python train.py --n_experts=40 --hidden_act="swiglu" --balance_loss=0.00454 --lr_router=0.00144
Below are experts of layer 9 (counted from 0) of a mixture-of-experts language model. Rows are named router (the router's row for the expert), gate (a neuron's input weights, with its number), up (a neuron's input weights, with its number), down (a neuron's output weights, with its number) and show model dimensions 0-127. Each number is 128 + 24 x the weight over its row's rms, rounded and kept within 0 to 255. Numbers have three digits each.
Before each expert's rows: "comes before" lists some tokens at least twice as common just after its tokens as in all text; "gets" lists some tokens that make up at least twice as much of what it gets as of all text. This comes from a sample of Wikipedia text that the model never trained on. Tokens count by the router's weight.

# expert 31
comes before: " |", " 0", " 1", " 6", " 3", " 5"
gets: " |", ",", ":", "|", " and", ";"
router:150107105152133112136115080160118147150099133143102151141149133144136152105171168158104094068087093089121134188159135122134191114108116120138122120133137116093105102124153106111110141142137192133090080118111090081082153128131126124112154124153149153154123131125138087130171127146136120143100138139135107124124109133141112123096124131151151154116133095117116161137089149122119145110157
gate1:096141131089091128106146185126120117128127140158131151131080173109105130155141144123074167114176117145158121143138123137137113143147098120116155149132187135144102119089153105090129121113120151117124106138129122139108117125120125173135148126098193147152131102154120150143115101121113131107121158106173175096099143097129092153137144100121090115091085123133146105077110151143151145114119
up1:085161135152099148114125107142178140154146143103167161112131105100132116144145098078148105084124129161110101105162138136136132158128122134157084100143152104126136149126133138148107160136141114158159116104132133163090134114129115117148145135084098115096128145092146143135188125117124128142156157137203130097122124129127125134092135099164099078110120145150153130183165126123106128104110
down1:177126109093149132170123076176095123131142126091117105131129127149168119137163140072091116136181100157137093142141171134148128091169115140145136146107122116126143149163114146130119132147157116109140109143150165129091114110138129117140119150128087149140105124102181129159112121126106132146142102089144131115129135154101137087102130121091134092166121143112155071146118124137140072103140
gate2:141157150125132131086135156127115157161143148098101169150109093091126098100103128076114094095137111114134135135167125116101116163095136134130156122143107192124105139099120106158121116086166139129162139148140125157088144156119145161128133181067133115187146121142113111143140077136122112137143168105130137115148128093113104145139149088116154100130145085102122127138150117129115138106126
up2:127113154127072161152087117108100117125160154150141106126100091152149116157129167103098134136137127146151112138143121176108122098142146125118110096118112152153144129147145161151101102138152132121129116125118123156139119126091134148067145116137087158146125138144152184156140136131077112082120079110139103088097126094097146146153104171116147160067153143122121136166143136133144101139139
down2:146137138149165099153127190124109095115109129136126109163145122098103144115099101128124131120099157122110155104080101147067174113134111176140140108116121113101107174130135131106188120112091147164128133124140116137139152110151091101152116134122124128147147125133093104094124120085172094137136116111188122136162165156137137156062137120127120104157148132124101153131127125129103115155133
gate3:135137125117120129138112124112129114133104115128141151114132100154163146120144163133111128151137128130107123152119149108131123082121134114143142135099145161128137120111129141206129164139169080122104125109120139128164113127113094152140103120125094134087156081066097134138193120074111113174118124125188102118159094128132151173146141119132129128123156177138088137138099149154085145120093
up3:134092162125153115156172101139157130140140173144156090119148086100120162133151124140119111135151137142146155156160159138130118103126135138120164082160129111153118099114137178096115102111095114152134101136123143124122132169146133085102134129116110110106111144110140143156106105132116109133125122138124177151104174087043112090073120110144126147092126120157148084128154139130126128132099
down3:108120088125112143101172158130180106131121099107141160132145120076144110152135107119071149096158123139142136106126136145105109151138132142102101125170106159128129141139126121150149083160146114135176113130117094123144114147149121124113108145078051139201110161166124116131136129091131160138101124146103124107103138096133102103156186132140121127130129143115139099155132123161142109138120
gate4:140110171126118118142110085133128147111140103153148133144130102133068171135111110083101103125135149123095109118150167164105139100152140108114140148125146115115106127118124162193139125141164117141068118145123114127122134122161150107086104099132130125129128130089112182123180125132123130106139123143173124133139127125143085110119140163092134102109094090150177127152140128163116094147186
up4:114105132117131138115094104112133125112089129114145175132143166133129140166109110141114114139140140092119118130115104136114147124117158157152119128110155083157153135141125145136129053154143129158114154132139142137141113137205141127098121097152135168089142128125151112129134141110086133157168189100126110148151113086139139081115101117128124082106132162149124133086075103176139104121112
down4:160168176135156133148129098137115079105130145142125125092119139123132118151169121120139111134142144144116151153159115109144115025110098116082119120098107095116138134147165125126138157186119141154135113138157148148078151110150149111137117150123116142089123122142128153130104138123128112135166143094100144152127141125102083096128175109094115122124118102092112145148125101121162133109170
gate5:146100152111108119157174111116126094136151093106078135104109125123169128096095138122131146142096100109146178114135139127126115153133139148138133115110145149073115097100145145148161140209140153167079104130119126178145117106117170103104123170135143169103113104108133168094105135146146101115109141103125095125139124139118123128114129133143092131134140102137126114071155157134150152131152
up5:136147073114106079135117082104111097124153113142126124146132149110140120145131135176142136165137146123119131121104120123158094133122118095118098149126124147147141193131124121106143114108145110105164101142138139105133125157161139154116120186174115119117111098129115105141097076142091145130161098086149124134103129139092134114203104139143156131121120117095134149117119190130118166118171
down5:131118109100096115122127134199106120112177091099131142147118090115126143138137075164114141159137154133136100152142161141110120147130118124101138106126135166146143144144132109104089113120113171163091119158111127098133094109138122118105149144103116115124170097089126154147128138160093108142128110165131114129094163113130097143086151166116082124137171086118168123137191124138155119125138

# expert 34
comes before: "-", "\n", "|", "S", "==", "A"
gets: "\n", " (", " R", " L", " H", " S"
router:087141101094148142170110163162092086141095097106105146136114173119121115164100087134118100120100140147139115122146133124101125101134118152138143127119117128173133143115099104090120126090117154148114119161132094119103120111110121104158161131145138117084132122174187141126144154125148115167160136119129150131127137099126101159151112126141083075125056101161113130151126150106147156118146
gate6:179134136123193111148112141144160150153139138125126145136131137148077124126123122094134179094107144120120104150141201138164094159144105137141121133161134135128089088135122148111137130139166146099121096136063111164135124108096147113088142125114076122139116162143114120132098105114095138114102062152120150102145139136119099126127127123119146109114112122152138118160112136127170153171151
up6:186115151135109160112155109093179134153127149152127155143131140131153158137161142130104108143098155108124069098104114113138115111095125141189108111155112099149129063137117135134135155100139107121135112076137117115171096080100120117133093120132131120109097114124121118114127125161145121108133136107153134117123170099125191128146125135159143100102130178151096112162128164115146153136127
down6:190135114139159155116105159128130129152108093135092133155106138135112106122088117105127156127142122138122104146151137109131094138160139157109106131141114102147107077192130139166118094163140152134095099176108126108112108118124111096120148117107126151071118149115171149113124102135120167135130108103139070135135134114113112132143097141130142131080098090125134152155129144166164178134170
gate7:128127136159128138162134135112178118091112120105102070138161153115129105135130100148117131146115124093117086168154153151125121119140143165099164096139063165108119118139076117110097148081126130101127099147102145132106136131106125119126080138162171152141132112120134162163129200141119116110105096126133132140121148110138133139113138115143156119151142123170172145116147092073121127131117
up7:110144168147125146127144129150187124143124144170068118107109123099126106133140112150108151128124131125149095125164156143123138118121098116106115101114129093147064148183153106090091132124114163167112161139147129123081114123151129072129157136108106117123150134127131126123151126108132132129105151088141107137117143162210095133129124128107127108130130162166134106084122132127114144147184
down7:095130130144123161121147139141087161122138161123120123127106051124180100099153118126122137120109169126138096130150060175146107128105163152129095140157112115116142120111137128186141161122076100083139160142104142111167084143100136136141140095125153149141095105139134126120130123174132124100162143153093156110138137090147124134134128165158106140129133129103086145111113146122118130134112
gate8:097143105108153106129117120134155104168118098133091098148139168162195157164164096164141106105132113115157155125119158117079134110127087123086156131184096128131116106135148145097118163106105099170103147114118146149088134153133121103139163133112130081115139089148145136118155161113172142138127164114154121146149125100131135145129125100155121111140109099152105123123098142169113118111118
up8:157150122099127128130137102122145100158086140110120131089150151105156126090142128130137106173121112074135170151121114140139130155134087122117130119204135119083109088168151103110175123137096152119087114134138151117124131155084148125095135133145119142137125142141155123147102123109165144106068145119101090171113122127113138144138119073160125106123158140127154146117127118172096156143102
down8:109128152158104125162135158140176125117163101067127140152138111124094131143171149150147114162111115162100138116081141125161111129145127168118163103100115129120115144116133142115132115144092116142131144099118117127109155133091151149101134106113040138103113112141162133134158119122131088165140104152127191135123091110128100161153109148118129124141132080176111124081125118130140129101111
gate9:152134121098118081118107136105126107133119115118119117058134089130068133144120146159111099141101147166135116115153117165080122161143162150130144126106106137154128106154118135124123150138145125180128123157118164156120152130133179136126140173172122128093145105150147136173143138168136078137127142087144113106096162135141122116140147097136142081106140124121148121129142123122096093160071
up9:135093163110077157128122135131140092156141129110140120112135126148124092114150162133106107127116106116130170118155111149096083127143162108128102061130125164145151166157136140161150112083157108163124116132127104144160142134098161133094136136103104127146074112124169141145126138134124089127120116174139135146135128133120163102131075085138108130073185129157154146113133127124100113160111
down9:101138147114111152102150131134074153154149105146115120119110157086154137119057119093142121123151136152130096084165155149110157131153136120083100116158126121106127106153128160127156125085130120138105138149158171117132123086127097098134133124120112144143114102120121163111160123150094168077113091157143138161144129150111119144130176123174113104109126193118131111133140111151122146099143
gate10:121122107125107068127130126150139098108166143051152106103137128121137153104146136105109135133117137170115161120146120150133147110188129128104084107121131125111153109141081127107127143129153137122131143089123113126171142175141135153128101106137114127092121104134151129122103130139126146142105133112140120175204161092152156074112119100177134113188137101139132138093135120139151137134126
up10:126099117101134097156163128155099134112108129129107110125100118105096105095108116106143163153139086151165148180153126194124157136130148075149076115142126154101094150120161115106126133117118113155092132110131139119146161182140102094153126097117138158131102124133150119101138077105148136149168132143123120102131092129190118156098140127149124142142150124124128116138106153140091109173140
down10:124090089102155116133087147132125120110144139152095109139124162180110153096170145140137158141106144173137128106129141133112162071164121095122114133137112118126132123142134166122107109106159088138142172149177080125115135144138133102159116146114164103142111124133079125159158116128138145178144097112095152121110101118142172095172133116098128104127077118104119120150126146158151120103105

# expert 13
comes before: " |", " 0", ";", " 1", "–", " 2"
gets: " |", " ", " 0", "–", " 1", " 2"
router:103134126116161125090108129155148112079099140070163158112145137149104112148113084110138135068121097105112134134102094152137143112145144121105070131155121142155114127131189113149127143146174108135123133139117124124120175148159100155144118129168130097084082120125129123123137121130104152122166134128153112092134102148191138090137116132104163157143103098151140165131153121134130137141154
gate1:113096173156123132160123063125150132124089098105075185110103133100164146137135120155141118149123086174105127134166122135103123129096155138087109158096115163146122122146139125182139124122105144134100100101142110131141152146151105098113125092112141120137151127118134156149127134148161150126125155136093099097132136128163148158059102136136135146129105126148121164149087117098102130131156
up1:117109172117150128142140131117123143131142163126118063116165174139096118144180141136125111124098163102118124104104100119068135165103141142141088120159146126126151119148127088117147139130144128148101128157117121124137149153154132166163142107112154157170136120113106123118082158130085128076112129110085148080125144137139179138147138130139114121119134112135086138181135134076132095099126
down1:148109126151135088149095138113132107112130099084131112101088078097137098137185190112173110150091101112131170144154182121101134128137148151117102148110142119137142144145124140144124111138168145160140128130135115110074154140121166125126149120145109113175106068122163155129086090120125107113129156135117162141136127097112142143135138156154099138114099146128101143113102131124164141109099
gate2:139098170148144094185126161132135108105105140126119126130127141093142136183153140090139102119108086064120138127114098133130100113113137148106144107138137117127076142115126104108122101082142148140100084139133152128133134140131156097122120133138137131131119160128138181064152148108136171123120113123156114115075147194116141131120127153132113166158101137174097148144158129105123130132096
up2:084147126120109124146155114113086148139088160118125118097165113093104133130141120143138115137129116151163137145113123167128138121133176112142111129124139108076123147157109142114113098096153153128128133125141136124121117093183163095124088109147099094157124095099172126111174149138153151088119175083111157167147124133115168101151085140148138104160142117146104131152133102121103122172086
down2:148104116117121132135109130125141114135115107148146140140077116104134154150129137112101149159152129145131174149112126146145095130118113097116128119134134115093108111156155092144118130111098149185111114063122131093130179119115126170144157146109169144143158152146133076116119128096141134105161123104080110148181133126072130123113198123174156160110132120136122118143092093124150093131129
gate3:178128114140102073109083135105112068143143155105128094103139139136143184082137112086110083115115137130141123164107101114142115122122146108138120133127137149122118159159142154138114102114166142133111139108166143114081140146135123131147097142098141135181105125130113097136104164098099126089122126100113124134157152132146149135133141156128140103161158101116144150093095119156091159155181
up3:170129128115092147119086139125166158113115118153127169123122124159129153112143119098138123139120101164144143122092145126139091156140133092093150170145127121102146129145104129137089150129126124131117165171106163112095079091134082131179088101164132082164108117101121140157139144110109153145099160132164108110121163127095110113114123131119108138133169118160145153152089145084092104130133
down3:079124095102141134139099127133100149101118119091129106104121132149121097107169140111162112127142114143154134146106170072119174114129138169127130144154137165102173120122104126131116160100111145152120109153116180122105113103121129149139140115152124101122123079130134145092184104106117106148144116109142125156103144105130135145157127133104092137144147063177166108136136149097121191134104
gate4:137174130103128104132178118148074100131092113104116139109148145132136099116140090148096135079125156129129107142074122138152150148158122127144150124126173109112103102092098151157154169131164123125166183172125150116075113130108123126119128128149107126147133127128113129162150130140109139134129137092173101068149115108113114109137125130128165115145132079169091124132126175148123150122118
up4:124124136124188049084098164149120130102114130088123139106178139150092146165090117121164120137162114110108138140141130159079140151136128114158117118126093119177108133155140132152101128132171123086145114048092140072128132117132138110143141150128145091136160147120110117102138116103117152112153148133165138119106129137150113126094147138141148145124112146113139155119137150147118155147132
down4:137124179140122106117085109133125163121108161113107124146115116109143113127135122121142149168140106143114147110126164133087084160070148154162113112146104116131137114133149169079116082138101102096092165125149101150122106143115151089109155115093126159174134141121126181161090116108101093145116166156116174148107147106123135175122112146115096124117130116155143098144120130125140124169114
gate5:150098104182092115142101119130147133111126124139137112096150164144090152097143138096165118078116151140106137108100126129119133126138151135097119121144147095088099094102138180091119169155093141149123151098153151110137138124148131099098123116139143090155138124177179098094108131120141127119142106154100112104161080156171118125141108145107120162094173133138118165124159117144119092123139
up5:143132116145135163165153168150120131101153163134075099110119111091126115152107117157108126157122121123135151140165125175128152103120146141131124096134165112142162102140157079159091124142099155150119110103093119144112145114138112141101122103177097107128119178132119126093123189127106118124112130131142115154136109154141154126176103123149128118099106073084178144151109090115117111142098
down5:098145101122130166101100115136105116127128151159132153101132063118139081112162131093108147099156158164098123100163185139146126101111144119121150133116112138130116088148131106136125075122098120156167115130139172192115108117110167119135126132154092145095156167167164122131127131109132134122108148109165135163133145143102097111156136090109124134114165139123157125151131098094132106113101